config = dict(
    num_hidden_layers=9,
    hidden_size=448,
    n_experts=16,
    experts_per_token=2,
    d_expert=432,
    d_shared_expert=0,
    hidden_act='reglu',
    moe_layers=[1, 2, 3, 4, 5, 6, 7, 8],
    router_score='softmax',
    normalize_top_k=False,
    routed_scale=2.83,
    balance_loss=0.00363,
    balance_bias=False,
    router_z_loss=0.0001,
    n_groups=8,
    groups_per_token=3,
    init_std_router=0.0319,
    lr_router=0.000875,
    vocab_size=32768,
    norm='rmsnorm',
    norm_eps=1e-05,
    tie_word_embeddings=True,
    optimizer='soap_variant',
    learning_rate=0.00164,
    beta1=0.95,
    beta2=0.99,
    max_grad_norm=1.0,
    batch_tokens=[65536, 131072, 262144],
    max_seq_len=1024,
    train_tokens=512300000,
    max_steps=3769,
    dataset='wikipedia_en',
)
Below are experts of layer 3 (counted from 0) of a mixture-of-experts language model. Rows are named router (the router's row for the expert) and show model dimensions 64-127. Each number is 128 + 24 x the weight over its row's rms, rounded and kept within 0 to 255. Numbers have three digits each.
After each expert's rows: "comes after" lists some tokens at least twice as common just before its tokens as in all text; "raises" lists some tokens whose logits its average output raises strongly, later layers aside. This comes from a sample of Wikipedia text that the model never trained on. Tokens count by the router's weight.

# expert 3
router:125115132166117134162112135144127117100107134130178175151141147106139117158121194149138097150130084166143133127176141181135099087156125122149139133116122123123123180137134143123186148148117144
comes after: " |", ",", "-", ":", " of", " by"
raises: "-", ".", ",", "'s", "is", "er"

# expert 11
router:148093137127123126130136141146124139109141178142192131144118137105126096134131145158138131107128093164132105135129118182151131065147115085141103174109114115145118143141161101102134154126130090
comes after: " the", " of", ":", " and", " The", " by"
raises: "-", ",", " and", ".", " (", "'s"

# expert 6
router:106143154133171110143116135111123111144150139120102147134116121093126146154122176156125114128141127124068087119118109133119133100149123103100173109170141130189077128152107121115167142138131062
comes after: " |", "–", " (", ",", ":", " 1"
raises: ",", ".", "-", "\n", " (", "–"

# expert 5
router:090093117103137104125145116113095151135142130137205113143109106111173129155132142155145098116141174117114112125121086133102150134131134092155116140132126090107141178145154080110151141154128122
comes after: " the", " a", "'s", " The", " his", " one"
raises: ",", ".", " and", " (", "-", " in"

# expert 9
router:121100084149105118141115158126060177120146137087168167133174119118165138172142135153121137106146137139101103115136155132130144084134165088165156104165161127112131160143167126099137139157138115
comes after: " ", ")", " 0", "%", " 1", "\""
raises: "\n", " and", " was", " in"

# expert 0
router:169134145136143101155080092102115137149097158108170154130139108155187104138114093131153080134134103149143143121143143120126108139115144131143129134106142145103103144166127098080168150121093106
comes after: "\n", " the", " |", " The", "The", " United"
raises: "-", ".", ",", "s", " and", " ("

# expert 7
router:100116124138106114111107159128111147103156158105133179115100134121139107156124115143110103100170121123139102092126130119118123132109137074141179124109122113119137145140153153136166144154142150
comes after: "\n", ".", ")", "==", " =", " =="
raises: "-", ",", " and", ".", " |", " ("

# expert 14
router:114135147145166129105103154142114156133116180105138137129171160118121114171119166151116088147151123123100132102151086154175116103132119076143129203127121119154092150143135131112141171127136115
comes after: " of", " to", " in", " for", " and", " on"
raises: "-", " (", ",", " –", "ist"

# expert 1
router:106150147150122098171156165134093109158074160169127111165145132127127133189126165141116113144126111162111100093145109119167099102134151107139125187117148115146074158092126091125142134144155145
comes after: " was", " is", " a", " as", " to", " be"
raises: ",", "-", " (", ".", " and", " to"